From a checkpoint of a small mixture-of-experts model trained on Wikipedia.
Size: width 128, vocabulary 8192, 11.3M parameters.
Experts: 160 clamped SwiGLU neurons an expert, 1 pick a token, a softmax router.
Training: a variant of Adam for the experts, 3927 steps.
Below are experts of layer 5 (counted from 0) of a mixture-of-experts language model. Rows are named router (the router's row for the expert), down (a neuron's output weights, with its number) and show model dimensions 0-127. Each number is 128 + 32 x the weight over its row's rms, rounded and kept within 0 to 255. Numbers have three digits each.
Before each expert's rows: a language model's description of what the expert responds to; "comes before" lists some tokens at least twice as common just after its tokens as in all text. This comes from a sample of Wikipedia text that the model never trained on. Tokens count by the router's weight.

# expert 12
What it handles: Final pieces of proper names and place names, such as rick in McGoldrick, town, ford, field, ai in Sendai.
comes before: ",", " (", "s", "'", "\"", " ="
router:106162099167143130132124116142108173067124099182143109089154082161074189162151096139153076082130164159160132088149139109176096149106093072190159114153093154153164105124078109067095065175105123147150100118162113128090115175098155147099091128169177105126106123164133099115123123104180142129110122170123163171155070165174090070159089165084070118144144131131143139151137113189162154109132
down2:116142138100157096164074093135183133123102115128142064179166118184110143111116144066115105141171077099108155174129178103101074100102078122148101151102112226146117124140146083114064134116112137118072166131122153155179138116158169140093132095181087084159136102122093070125148144098109124154130124148121088169156090065100100119114103069113119152132164109146142120146105168182094070181152
down3:129188149083166128152165125103161138112100125047122140082098124084137177112101139125107078054119090122162097185124117137066119096129079168135112137122175211097127077168134185154131172139116107177140127091164110151154147143082135080165226153150129093141174124124090122108131145129073143148172143117155090089105170131190089084136104115134125137144117133080128128118123148095099143163096
down4:121115214133078160095174106080134118083085148157079132120169142108165077137138096142073155132117139111133171125087133148154158136148139100085107091127115117166099098116172123101137126121105135137069079160096094103145165113163111139113161062157171115090094147175105119120124253133155176124105133106130162138132027147105130171131109096117137194082090118143143132156167099146131146111152
down5:128154080125124132155070181091086141140157163121068186030130168124141116145197124154145124120168124188097134135102137119068147146126152124157149114122129146146062120085153140169150124122133147140111128091122169090225121174134161093141138077108124069091128186107088121107172115149161132157167206131091131150105064163188108164131131115126129156184130118107135140101142160114089152121133
down6:109232130140126154053158148105135110068172129146131107123155099110130170135116121146079091096104168089125173094125156158114112077185103110158118044131149217178118105125096059120172117110140170131163025127145165149081134140138138145140123088162167110119181109137132097124076192153087119123138113127150119140140110125133110155136110144127127097093056139129148115150161116148108138103149
down7:104159101153133207097139134142105129097098081114145124129108102122103079177075125092117098190138129089110135105133167089166174115126148102067125086122112164095101110113137120134139097111135192134142124131155138125181146161166118142119170146169168106122109145123094119143117000088139188146126183119172203117139204144111129088122121139115142186108070139139110171126089085120117086106129
down8:110099135102173100066098108092128094114122136054125155144161150099135154162178185123142219119135187135135117096177107209151140159200138154177164126185168171123152095116137099114123182151098150115091100093111095136121125166144116105114147131167143183117146100092139118167177186092116088158116129103163129069114108130139126102145153111142129122158158138168110074080151135137078195087130
down9:147048140113098132144072122098156146153142143080144133122126093171119152132139098136110113167084126134149157134136148116069107155105151122201123155087154218120161153123067129156178149108142193108078083144130137140119119134150092157142118092113132164104062154087141152153064168079145124158194177165103121154076094116083089173123061100088137139191124133090118149078099146108162129133132
down10:155146123089100137151139088156177111205128106242127118164127155062097056095135162151174102167109118116143128147114146100144154133112103142121143121161120107112094163132120120108117025107158118146148117142159146064129115123101141121152168102160139097140068115103088120105167061097151177097144132147113090151151113109117147140115165147118155083163068167116124138100204177087139170168161
down11:141136141164089151079108146086121153089147172144113093086161137128097091181110107134100114085060159170093135102089170067181119132144149144132140123119082121073175069175111136091155089089099122106132120157163115109187108189119139140123168093134140123145121139182188177153148130107131173156106179100144187097170207129132159061134149146154121191128113135124169114141080117154132139121186
down12:122106124151143102165141162144074170132133083156187077142130149152065092154107158179178106105089160231124151115143153115147147078058166172139080085160127185117141141133116072092148104151089156106171105100157165130083123087139094163098122112121194129114118129173154166091119107161158117103145157112148079110124186107103139195084101143147167116130127149138111083121072143162097149106120
down13:120139160127103065074136126112139184179103178130129070113149105122192122109103146140128119061098107124145158131158073096044111150104165144141117108193167137133153107142154133138150152120132178077071168137125137145126091127102178111148157055103072158143196165112095113103125169135082229153145117141151130117144144152127144137098105099088140138082186097126111082093168116091111115132159
down14:129131116104114142110119131151131079133144132146109175183151135121178083056132130133072127130120157051127116094138115120130145177093125130066153131098163155098139141105132186107126122137112127169137127121156061091153111156138130141134131120157090150123107166199078111121151199135158127090099110119119137087122217143092116191111128089139187126143104135023101155108083079095141199074156
down15:135119137103177140113096077091192102142088178165137060110085136121055142118177179070201130119055155093137128173162132154070154133180169099167142085123141179096143126144104143137144167142074092120117103105133125168094154143151126118146133109165109120118079108158165118147162106115140191102094130091120075092117117163148125147111133129115071116130150170103193059148112172165112109125107
down16:105106168102117158094145140114134101081138099138149147086199084096116127100100077179184137123133150212174126143118127166115136155111095106141124155092122130132168154128164105162100114105111139079114168135143145110199139121128162133095149087152113108114111123148098159177136255147115100107158165059128113112116047136187098118134127120084161179099118142108100152162089103177138141115186
down17:159129108073152128097139117073171134124126142107136105144193153126111140146091156139135146083095135185146175127125130120139145121136160053177073129073053084148114169148135126070131067096111155073125164134119160143107183137117094144115151098117186124130076172140135140159095169195104126143102149168141114119077032162110094108129102088133107134084101167099154062120164122168172140103124
down18:073100135058112079126106190125120110142106136151145109110187189130139108150129140114115100098100128129142134200160094129094102124121073128160153083142129212128057131137092126154154149069131128119087171147140183112141128117123166121147175133122194123143158150092119107136133112133016201064120131108109094096128124138144123187106143119121145114138122156161079084092207164126109134114147
down19:126135127110092123129118115120174098051165147074095079135192166132094114114096167077098148110146123204112196174126181147130129078169106104124107190107189129162140065140118135166113151161119163138174118115128145123160133188150139137161090123111124129132133160109117070128122120155140123168170091140131082141102171119098115036107092083073120165114126093096151169133101090126138157164064
down20:159133182132101126151194076210144101155086134147103089138131141138154166136148148140136146086111128131128154140145114142131156089173144100096108119195122144127090165146122048169109111131079085093136154181139169139158104099133164171165146104055106155085151128099109138141131152151180188135128157181169157088126027111152115134140125108129132193115062155126146099125099117124047132128106
down21:128149113135116062137136099142100113133159144109121130052090128132113102139126164150163115115148091184095129076143166100134120122130164181131122102114121057118130138098112110112165152128097117135105122215139104118111150130133099118076093150122188155140045113078112135189171089135126139198148145140146151184185077174081139094149114138114139123077131175207162118082066143113172106183106
down22:142095207144156150143154143054132062082111152084125133163152146119197090214137085131140187121112129095121150084124177101154182159152149097151101067126146156198122169114116126087135132154114123106143148149124128067189167111115127148147128110102147119159146079158108170139150246099090137113189127141091113110080119181153117148144100146132124136113135138132140117158133153111107161140110
down23:115132094066117126103126187077120194095153171149116175061160173119147085078089152119129082151132144141145178158148132101120156078135081133140141149148137184098152054133106155135098177128137134131136052120093124156146107123071135145115064121185131172121137190126118067109148150147102086119163105125067206117090124182136125171108133116159110142172143110093109138057127098145129127137134
down24:052100104128099121136154153127132155097141147056103118108178089102143152089155104160133117136171155101112202121100106130062075125154146151129121110127122190124135137189093100124068072139134177130092083151065148101098111124080138135103131126119059104187117252076075104187133125121174111124120120136120118133121105130100095165114122109139101136140125090103183121077140152150118142134135
down25:145138113156141127146179111115144128138058190124104092114135106250126103113157103152148115142157147162115127146139129093125103140140088084115100104186122104119112158157145205190151169153138122091133129134148088119103137152199148095129092154096139091163101154106067102158163077170141096126096087118153165081183203115100087085135116177138154097133169165086135112170116128106163088115103
down26:156120133140159127099093108066087154116132148174106126123178116064122100122139098128097185145085142182110131188128145193136169160147180061109118190137128141132099196151164105113109167117103140130118192156109109141082091115134081167130107112121164159150133131141106127163141191147206161070123119111150133142075076126090131132149143067131132143099106092145109096096096171120129128047188
down27:108145177152098104124099094162136132134141153102103097069125101166091111108148135169074107066101119126133142141115133044106113054145127097136095088141119165140124137186103060157110137155144160116127111149105111113118184110077116117098093074158137139163189100119086141120093141091142132129206135093105095042099088163182117124123129063170099119084135105132092100052139066146126146130127
down28:122161105055150121106134114100113127120068211128120089119149060143123166194158155152139116115141148075137130122109144142044165089148117100102100134130165211098160112132118133129116107155112134125060128194178102087145086128145099107118137102139141129107127142194092110120107144149139170206065193084177144116144051128103104132098134147118122152084133168109174139123124173120109141106143
down29:147117114138138143069158139127101161156129106096187129197082116114167095150109093130150118090167130122126071187160073088184102128126114148087098178127144192162133121108128119062111136122154126140149218155107164131136141060162094144110119118122118163134196192140202150113092163131173153154128134113106117150148140142100117107157151118113186156080130149219149093083144117113162134166140
down30:089162151162171177162109138113129062072161162176104079147162164090173110155132078158115085184134159108183105102098173144129146127090150145096140131126126186085048166130117061125116090149152131125129160156096085147165109162141109158152104141140140162104175167120087158109115185169106092051095136118143110112177120081090147105094177100147145142152119094108123147107138151093095178166141
down31:167060133112093088103119105103117134122140150096055145132149131137093096125101120156095175071088169155100211159087181131132080108147118092047133114114154206141152132109095112175125166126081125113126145123122152140124086118105145122186126105163060124111167096186088105149138183161096140172106115163114163158096109105116060127141089065137098145119112114113165119081137108103130070098102
down32:144198130184085055105100110128117128186108075139116100164090149112119067137160093176127104135088147110156136095101149107075144122103142072074120095139168146101122146090140146107094153153120119150081133109113121151073158153143155094140136151116183133167112116147108048211099173087123171140128060087107147138065093164192105142179152094117131122152085123104129111103168101164103125120111
down33:131110121102169160124118135165129143155099060047104106100084198150129154123117166093127138108105134137112143124127122139071195108109156166079144161126154199105089123136176112101143144101111111158083144067077144136137152083062128146120189169184090098157163121107113125092077159113094172120088139175141109111127123115122149133137133124170131127096144138120134145169076108124143032040154
down34:171168151132145100091157131125074077116166177159118133200116146076095115061081121128129175130124126079137150137151105131169163086119157161146168128114199087122153111112099181174086125119150137092145161091140163104100083106136126140136125166085156182123098134137162074135129063139119159130140146125082160119108151138121106130191091206147202118134098149143131161052141140194104116127171
down35:092127163138138054070079169147163087101122142092109149150098134151120084147146106178151111131104127121078133142118123140142076140046073163133143162159125178139098125119079106126182084133134118143187108157122113212154075104128146131090180162080130103109112076109122084117173124195115155134127149142082120105101202148113124151161143143103104180149089095088136111130099126178110160200116
down36:173156133083101107120151135078166055077112120150158130132123119169120159154148126122084116112139108148135193119140128206123154086225142075095109130130112165088167059160126097123121106112125134120141130113124148200143242100126109133120139150132089098179175114169157081148142137168131073132171079110147161101075100110126122046156105133148150100149118156123139137119104106134089110106148
down37:162062109174142072149165123056066136110121165108124085150106110124118103136105136141069147137096098140075144113109150110123093078139183133164082153095125163105099142166159174084113173133126117072145046098113132126183149088142120197132186115104148154113119128124105140149140235132140118100163156109150114121090017135104127144121090105145120162080118127130156140105110120140119161126111
down38:098059118120099100125181139129179137123132159147057138168165151139118148086146141142110133149135067112128124119113142159085145158129060106153087091091152145133125105129115110128179135138112141051114132113120127120097125081137126111148163051118108103128136125168126135125151169119187090119167095114076159163160126114091119189065150132144100125151122121044147062070227117106074153182150
down39:132136163088118097131185152088136185147141196059123162145162105111130126102084167115125171065092184131108177139116166134107130062138123133148149122122132185136099136113127089090067161118093102146132107124144146090062143147137105116127146140117153158165090110082136099149122150106093107131185190096192100170139053119075081075099122116115147117104149154086150105145113134145085168211131
down40:106064121104124141044110139167111120142144108175136159162144141144137102076107117132169175104113094158121089134057093105134158120137147177095160132173150149140145134127168118193082156132142116119128132078101139177185126116111121137123091193170080133146222145154118119101154207161101097131152118158086076129159122096103175181127187116185173100111201100114133125133138144098124108113151
down41:114129090063139175133178118118131131159123128153141049130146185160193116102120093156137118156118091149118169123127219078079107137113157141095166123137115128096193109122223099106125119138162127126145150160153087157131139064160119090168119143116106127104157182148070177104136202142087157065134143111109111100130134147072139172165159128135150136135137108137090099137210160133125171130129
down42:164107111109117150110133106108109133103185081076082141198149115143094147196114104171088084103144089097112116042118086142156103131120109080149118156153117226078147153136086125152155151139108161066144140098136144127122046170113139114098218098161164129125153140077156097180096132149154095101084128107131147107139105115082104160136153148134126072085073100145132121106149139129098126125158
down43:111067130151101075169145131137073199111147117079106121090125110142142112163198077133055153130146153114102119077122148112151137109140162149158043163096117192117149143173148159061135067078108134167111103136113115139155155108108081099124132062134148132161104146122162114144125173090158083116103151140157125105109079086125123114166134152153117153051129097167105200111097071118129137097149
down44:171129152104173120147122170089124157130202169155135095089129140135120142181138122123109139152158156167076128169122098105095146043120160110152146151149135160143200093123119132166100224142120163137100151125134114078097093107163186153152145115129098121132064106161177119160126155100104085211126064142106093119126101158095122133127138130138106137173161155083109226115160164138172124109111
down45:121102153155105090145159138114127144122124180131160143128211167103164070108150152175085114192064145123130130153124175101157123113120169126139102133132144015123145121158098142154168113119142124139137112164118133148151117170097108083095050122087068135119103086125086087135169151165162186183125170127137171082146123153047163105111128147110157174094126113155096180101134097095169103118147
down46:156147157119164122126153102090112143114148139056170123022174107118134161083162115147118161161091153130157152187114182174083107118088156112109104125132135118133171097112128099142100138116143110163123135135130186126133171172114105032188151122126105161089160113119105102116158216119125077205152113138146115138131099122163130138143182149114089117116071125169121105129144169145135142222133
down47:145139128095107151104134058118146174117152169106102102127223125096121143135120154142159117096173105143060101108120116170109127112143144131154116131167135160080122136115123117141079101119164135133180200171143135158169174139027157134149115168157118113110107145155186076138142135123155155101054141096096161081129106185149148132077122210147111075133055094164116163127119115155116163154136
down48:103200188104162216122175131136147100105155138107147135101141096119121114142118140086102142119134071138178070155105121096087151168143099125075167111186170145173130055112107165145142168150121138162138115108210095167110102194111085189160158135135088117181143102136110122130154052139136084048108153095127151076116133162118132126148123120110141143139140140159140120139123080127155103066126
down49:119136104171143115128138177120127143134161177123117175123097139163112064115153086175114073077170080154104122178161104104225184109091154130093099102121097150137063107113175101076111149095186116176142086151147079090159170149145086097118105111114182156086118137138166145134157117124124098135090112148109142153115067084158131087179135102136186094107097128085175117166143108128166146146169
down50:117125144159095116127094103082159076110116170101154090094113098103149151098129134150160055163147084067136130125116093142121149138110167132122134089041114109122121091087185175182117143138166155148164113178139112141147187179132148155121132155109200122075113161079101117140119140105118161140104145145139082106140136142165202087131097152164192200125104128160089138100187126078098108189148
down51:151131109129105073153131147117105159114115123181169071118118129124160165064136122121084161103146187174165200102124137095071146067094126158223100111141114157094110135151111144120160138076102138111058081123032156085077166138110119148119130135074173153115090104135097142100154149124096113080154098134181167122115102123167123136151087114122124147139119102115132106070121113092133147208127
down52:161114180137092047184130135161145125151114170118152119140111062109174099136101133157151166112104104110096135128172117109136177179145153120173116143068173062098144118111103082161163103137130146138100102150113130102163122179181146068127139154134106198096067139125134127138158186119162149212110166145163125127138106087100161101136157109137163141127214101169121126153172131110126115211142
down53:147139103120153075143153125151100121094194136088085074098152086132096184057149151171182144089196098142139136145105185093132128109164104164148129140110143094097065127137128104118129118153108106164155129090133097083135177101094141153188171130092110083132142114128085146133158137128099095152143091120066139098188038170115127149139119136137115103112095109084162142064095119100152182188165
down54:096162134119154094098060206154165159133121139119161155093131152160154109139156132187214109103157118133156112136135072152139193130111162133173156130086142129094098127085142138122097111086142088131112111112103126113146046112120144111095088167109084189146116079127132090137145187138150126100078134109174093149133077157053207154152148125124147098122071131098108119149195136155136115145181
down55:133118180132078126064204125047090124060114122060098053065088109108134117132152110173130135118091121132112180133111143155152147081182126081118147076138144112144110115169099154106104135125138118132113030140111187178094089102125162089149163107109175109119149159155131139138103136140194123128120093151150132147104201138178079176132119148133110133109129122130127106117080152115083151147151
down56:135098109160113155132090084178096142137123113148131132088200098135139117180112083130171049209094128163143104120099094160070106081110148126111134127104091092112106125077134177150134068162170128125198103122116119124096165155141187104126149168050096080127100090108099138127068133155140140116139168164140100135129186125172122141058126160135115096143151139124102175104135131077127082065109
down57:136117092124149145124101132096143148180100096186101116103108066113105133150166162176221121135150082121079080159130136130150131125111097196101184147104058055109079111093127164055088162146157147103157147123163099150158189141113149152142110145116148127129185152146108092107156072148116134099131187104110133132160181121185109109148164130123154123122108096065131143110083118079135086120076
down58:133086121119086181091141187127073087084087192072141110147090114147100123086139126127098150171135080045144079062168133124071109139113130145115139159142104086099154121168094192165134140117124115142111224139145145117185119113083191124157105158113072078110120122104140121075125111139196123105142090143132116120154153163200146138100153128145107138112141124121077089142142130114126124179098
down59:125105177117150124116124106142122071091066181147165122211124118120114120146166153140154131126110126122097148109100157165166127080101159107046144081106135093115149171127119172153058133128137120122121187155111148091213114142128146137156087140095094166106143188167083109144143124133215083120103127114106148074142099164122138230130183176164138113132140140134163124142126114106137144196132
down60:100089103155154164090135149137134106084146147117145123168148158098105130164180114125119095161108145118122149116160125135120153105153136145037130103086104204116123120136126085127086117114099113118098133152116124168164120130100136168136121103128120133099092157159085161095116255157136109065179132084114093074087080134141069156118142080138077101124171133091099081114107102117106185162172
down61:126144127162124183124131087100162088137102135135094135134125169129116033155131217148153109123115113067099059149104116104125152140103128112132151169191137073103095136190192100133145131081116079159139095124145156138185088152104116091127067143106135089092147097108130119124146122111121108188187139114190120105133141128114174108105172156152113102107178130081058125127156184091153159181128
down62:124145167113106183129173112152083157112103111159156111182196139170143115088154134157140086115140150131126197053181149141156107080200102094171130075122072147100166151163125105130139089151137122100168109132167188159140145115103152099120125188144083122193152166152109130077122133139135136103104121116112113127197082165199133120148167125166061145099121139111150197149120134106154105086145
down63:107113101097060120110114151131082132135099124100098109160123156184173124120136116132123113177162144112108116103126129102147175089154113087180097162075126122072145140125102133109124175116125086130133088088129150092152111080122087139128104200084153126105163129122103073180144136051098057158175088133063178148139107132188081041118125154142094126129166140153131198116163140169148120068150
down64:105105112131108064113176087129086164143170195113147103097108131107128095155093118111107090180093117139057131103180104139135138144217220143146103113131139181122154092137123152115104103204151108134121121093093139102087107141124131139108152178099132110134129128145098140139130117120161092098141168148138106101087181154153173144137109124174212083150150118103134066061125073057122145145150
down65:114154111164089096101090172151075135095158124116116197121167117158122120164120133154109138177170145139139105112137090140147093073101145104152151168134090138099112151150105132123078086069121132088132134150151156229162125138129119159138094145044120164152116101112121171157154069170155079111151170123125151169106153149109106052088207103097150135080129164158090123134077171093156073123125
down66:096101112150155094093185093080134121126131122068097136082121113136195098140149072143103159138152137182103148121182127112097092153124138134113097065095102230086100120118136127087160127121115145137163100127099127144146181083108096186144150121100122114139139172070114122131150184071175147167155133105157192132157049100126127188112083123164097127144075188165134124126097127079116151140126
down67:165145118107129142064200148152104123204170132199165072084119209214101149143100089160132170111157106068113080186122129099110116115100141085057135084138156109126114113122098151153083115183171105130084138105148160131138116113143140125175144129092127130187181094137134135147131128151130122176133137086186172105110138154140132150102134128137132109108082137104108083127101154068172098094129
down68:117155178166150124132156114079092093131069147119139168171119105159128149088186171079167118208112117165152164116173160122140166165152072156130115087126178116121124133130167082083114160117115127095089136177157189103036183161101115138134155176073133101121167137144136125069106133145135123112070124115116085116103117171148136156141131094090136073167164122145122095129087095133163105168192
down69:160044162076038118174197177087135088101158156158130129156161122164067126155089115099117083136138134118165126138134088154130120143115134132041111054160128114159206137133090151143131155113129120140149159157109150098168156104089119139122166121133096162142103099164111149179104107149118151128101100120123123110160136148074130100135140082146201116094109112180154081144196125152124108110184
down70:177132142126055154069104150119160177085167179120131147150110112157111118069119123141094111100111078125101127091060173149073162116198067073104117158110160070166112006148079147139135141148106162114076089117116154157076119122152088135178107079089114126180134098115113128150145137135149132116163145085126138093122116119107142128124131147119123176106140103156100117195155110138142112128174
down71:138047171131185133134145159087130089147181136088189139211174087102165114091148070134103107081143130157153090127099127112102133107121082150105120094152171158111152108144128112134184162135167119155099127177119066057110163185084076156126120123169128198128208124147184109113106128139103088126090125092137146120126108100129174153096158133151147132140116134193134149084149129120140146180133
down72:110104189128108148127152194105085124127102187214096098162175134170178096156105118139102094115073160076090114115103117121168110102125150111091126080111087035101086108128134124142132110164131156114136086140148130092117082122129138077125174136159117162177089089119119089117120098130175119172093099122198079115099145166138146200132085086132154173133154148121122107141146165130102073158173
down73:167162092142118126102133142095132103114193123153135091143155120114121202093174102084082146137216125130084112169140121124097123090104131117190089183140154154137126076145090107118143176080090255136129182170089133093091181102091152123118122130124096120117055171123082122141120144106121172132137117141052132168127152151128108146123139106106134133119149096141119099130169110160159114082103
down74:085099153135072171112167115127163065070088175145127097177101104094152174144140134116101162140169152108120173097139119122192148118129110117226144106126104090069125153112134078094108168150138105143129166118134120117125109139100146160077149160107055149155137121116097160133131114137218085131096106136156097151097167093109150137117137125151108118113115165105111110077135135060140174223073
down75:119121166146160122140162130148113109108090139126170140142143147111201157143182117125151155109140144120085160145061143136116187159138116104143072152171112212121083164093159075098151102131110104106102091153089094093094145118137128110134099117115064149142137135144083114153109214128132091124169132092058184124137008135117122143097136118146094077169096133080203116120124120143114158151139
down76:077140123110151188140132118132145106139111148145128123184185116182162099155102154131171119130134136008126094137118097149115185128104112095126138125155152072092111149130120115148077139071119135139097158094135079095171119165103112146167133123126182128136157121134074069156162090103118201106058165095125133118128084160149127206101097088152138168098138189129120114134167157163157151118198
down77:123120139124118153154161099088118151125151103121085124106100109129121197117107158132116150132114172173122157159129128088112114116131142166209111114114116177151146082139122075140135089115168114117054039107160142115131135131156115030076160113140113137154108082162227121096193158053130105178173091123166121097113149076153136114130166075119091145105105144131126139107124072167160148162135
down78:160078153093109143135128062145150096152121196082156083071139095159118167153158118150126155121130135130092105200113086146129148104185119116178155087124120124148140113138120118096104115149060098116134097126090169086163098124134094135149104153106109158125144128140067116123196194087159114162074084170181121092143043099202146172110109111173113091073133138143090132120140120181114088135116
down79:122127108145203159122101158163107148192102101161159096133052102070129125161084178154133113184104105110169143094126122124081130132078121129140140095114102183182106088153090143154128119107081066097099111119163107112089133102147146105102133092096101117151115096167124075104099100130109127152065132074234090129119162140150155156178121149146158107173113110149138179105156141132050120167125
down80:155112065089160093091142136138154062102090189113167134155104154179166181135145147174181103165155139112078074120120124148155140175108157150105147089161146138171186128070096088149182113123159116140108145150113081065198114133154167084110104170128199157112148129137129152125156152163076150089094146121133097086124064166138160145109103104133112123102123182176157161122154131114121121189127
down81:133140169088140131118128098162125141087161172116085124103123114116145146089093083113167092114165127179195136073122096135148166126121103162113098087068155184141153128119173049138187150156115172133159129125116112132211152116077121106078174135100109109174157061118138048148136167092145141102135082142089087152098104089146118151158096147166094137063132124155170127157093132135143192129160
down82:157079127195149122087085134124111080099064197055099156098112150177154091150128163060099159144162150129183153142203097074193147160088132141122100129117124109106138191158069146133137103151146145147165066157118111151188146146133122100111091166154138119104081113115149124115097071167139127161159175163091147176165146119098171108164083134113100121106124092096119106135133106128167145135143
down83:120089183111120148119077153130164118104132140123132075114163144069134116139117129150077100122137114145135142080146152136105102130156138071105120089134155255152110120115085075181166130095107135163156119111125132116141163141167093165113130126146150168133063083153141204152116098150113134081074156116140110102134133118163131114173104090125102197104154168178145127158123123164082062095219
down84:164105111135135127130115123088091085112196170032119070182123122081102163151079138151127149165132119157124138140146161085097151105127126131067125088185091126170177138132120076128110173141167123153165135139118106146108135107136185091140133103123132134119156083070145107138114070137087146087160117128098079122168153131107112077108196056113131098117056086212119131095114136130087128155167
down85:184173150093158083147142164144187131184135178117111099158111095136156089161108191148132112111104158165102107122120105100107130147129098122125112176168162126151143157096066086173083102153173059106161150197075127088131136167158155111125160130101104160142119132190145069126134083134130132203104116171154152168117122127053104132179146186126094161155104110153160169148137145088167125121173
down86:182161076184085143105122135124127107105109138090151083158063165111100123161121117158127087153114115116082146121138144180080160113104148101097178104213196147139052113103113168071101148127087147056137171062115186193151114107165138136117131131122136175146142106142116116090132040101145097129142132128135130156091142134186112155119178148131174117179103159145127172111118115116081128112129
down87:118141109125135084160178151120080078112117141140099110074100139115113122151077146084113142163133081058168163088147136142134128134153130172152123138167132181170074137118153122073096122126116147134100054098131130111144024126122126103188139107160129118161144176122198115152151137092164093034134112113147144085118168160186103123134089137166128084173152074127114121123072145122101090072130
down88:119132103113094099122105198154143172136140165147127112112147142089144119080153109128111125155174130122079106138143105107127141111074129171121090132142062176137082118204106165206108108081123157100124104149105065121166143073146116101178146125091084085114190071082089130093122217179080154122099143117151153118077083149138177152109156095138154127119143175123091147127147148084152175138167
down89:102086112094099101107109140081087172049128107109091085082126125165121152106127083077073143087144107148106175224121113135129117103105093114169099121130044193097128105176107119076060108132118120125167112146113125141154138111132091137151112090105106152110169158135161077125093197124114119201101107104092172144126140149151059087134128143183113085114149110098117124097088126113104096152122
down90:180219113174156162079115179101131137117100104166142108110173145060180084074157104165128092128147095123185105150089107129184153145103139149155171097164185108102102072110136149126100151128140124083089123185178095137068122107165150133189137096124112146145114124119055104142116111132129110145180121107087124134123185170153153142121204123173140118138139164161104117149120113121081147183132
down91:139088126107158155112143169093174105123119160040109159138134138117181154148141118150164133115129138178107150085133144094115108107169171150030138124072109195165115137140131094112136165125137120111107176117087124132149117115081063140112115109133117083137146124064155188125163225139114032090158120122116101142131040143091136105115159118166099082136152116099101111132118102125116185119137
down92:048172134138122106130123130101121122158128130112127115110071145098131090132131082177114132100111066106069081161084094134110229149118137069130133088132122090104158097086130255136054182133179105162108108139125114111157109153098138134115131182097124108142127126124114143146120103069192075105152154140138135126169168140108158170137166115118179117119141094119174131131106119123131148131081
down93:137116133161146167111138118086175092088074098103140124195135077153165114181078111126081119166157149090140103106148119172121096116151131152054067086125114154092122117117114131111111139068129135098155139127156201078187122133161109149188156113108067096162136158121130123098154153116093165097126108147134156160105160116046138135107166109136135121080126158145130127140143033144065084191132
down94:105139138100149108117143195121108051114151136119131134086165125071127076135156066119128140075134148090117167108111096131136154164116104113098157166096187123145165082131133043130136105124112105100049116101154059134142153124113154134151061107109129155186137138148158119099152147112132123136140107080066124160136039122090134088124151085121180151094098129144130178129172122038127171149101
down95:142109151135137170094098121146147128076155151090147140086156114098139107114097075131113087117129165149124101085146112070100140120109066143090125166073112179175093110088080068107092140173084126136144122080123114108127127130118109134117151135173105107102098212170166122141124140152154081164071147141041155133163050118089155178098168138113165085129108108139085118140116175192131176123185
down96:126141141127119091160124094129149108152111149107046151096116159178121128110132122100142166084086157123149145095130118104097124139138165175108150133123124125138076146106101115170131173160123120061123183088134121159049195038150112121121150156052086121152134133093106137162134106125116121130094130124160127103123092151081149182159076122118108094133079146070110125113082170099166141249089
down97:158073108102099100153172120128126098036151186126091104062100089127088132134104126125137130130123091150124120136146139111113160129115120139127101136124122169159153116144102101168146111137131131102106119146148085136149168100110131194148215082071087134151076089143149187150122122128176201173130147186143151145118091096184134152100132104180184221097168109138165104134095104091064130108121
down98:137121104107148127104116121126154107177200123125152098153182153132117115099195156139128147163190139160090081138101109119094147100083158139176101084195172136127112088081121108174104164053183112173100107101148122107185159124093074129135172128122157200154109151123185140158079111168162098167146109158099158144162086135084107096120133108107132124142142145164182088138124122096209162099143
down99:119150079129146109130132062169150139197118120141090135065125129171086123140106103095135117129114172142145122143087082149145143115100108106135167176120111094102168132102110153149161168114128116113100091103109184085171158105148163130103157069147216141208209095175190102111119127085092120090093116114195111192113136163108119192139098145161144169110110133141154150165162163109128113131175
down100:122104157114136125078143121087150164157127134132046128113150136095109102143089121129172135127091129160096137101108085102123154112155157109038122129124174185155121105092158089066127174125103122124138172141080106098124136146096159147105115131157085156164151057096173090108111174115109131086206109113091096185151083128055112145162110134129152108135164102179200138085119084154134130049149
down101:073100117151063101116149123121106112079154111150149056113149136070115106081142079112148111116142168140153167068104124128177119163127136109154164150098126181140121146157149156150171183110177116176132090117126175165085089108122135136151126115158113147138201176171130120023151209085153084144112155145168130152121087107153106119138135107188145087101108151168115078147124131092124103084170
down102:125168105105170116136120144158150059099129161101148093094153205129090099121109155142156152079171164096181162124071140113111156134108129130143175136096104110101142131108127148127102164136158131143115134184137219110110043144138142135097102170135172143090110120125142112089134086169085151090114169156073141112143172168125177073122079153210112151172140163135114154138101105139111038143162
down103:138149108144119164103177145082150093119150147075158099141157140147139065130050135128111155150093097101144127143140181077094130103140157121000149149209130134158178094120166142122079115097126111141150165095119120191194076147129126149076140112102120097107161126106137141127140101145112103089139117132163055129128201109123088158144144115108158119113072117168146140075116142147133138073096
down104:144043100139090151107142184101121174088121122094122152170104167136114071123154111164150145117115145184116104150146170090136143112142152136037120231122083168199150154119158116165146170118149084133109152104132087101130133080130108191109088100143109180120101118118179129100096109125076110090127177093111094145169199083101149169143173135132113075135117096128094114115111120095095129135127
down105:139078096133088098083096130140085124127156094151106158104109148157089148095117139094153104063081059101124071224166116120144185134157092170102117050159122084143132151123080167136127135165117072092154110114117139112172096093114120127133155168073081143089089100129142096087162094169123162169083179156136135161186139155135156085108156121149143112134142186128153083090146100110124094139105
down106:164137175082133141088127146100175112152096138159130145200167080140151112131149111152131141182152167098115088140150151108084129123104097114137137083134142143151123104152151108113101135103148078123165208113095135137228171099119155123131216097117089090114172090150132131116110222150154147124142152155195114110089075114137127159159155076143134197065145150159096139169155101120112130124167
down107:103075170151091142143174126147134114081154078074144109130161138123117110091113084132103135076138123129105141142111123103126139077144173109098073157120161193152150143127158142060107123137083143166132164133082181157172113138142118156107192103133151095172136176115204107159130189158122161208164111082146149102121051157105141129107080082135170090096103075140169172167112104132121133125174
down108:171156145078168151108085136116143073114129128132134145131092073153104155162135123140186091105100157136149156119133127217122131103187119146101144103198153139132127132123134119167107155113125151189181092217122101142149125117095131162156137050163155120132155139091160177133132134161063099214154129154123070067142172144170170105126150140110131120078065109136145127104154093191126153151133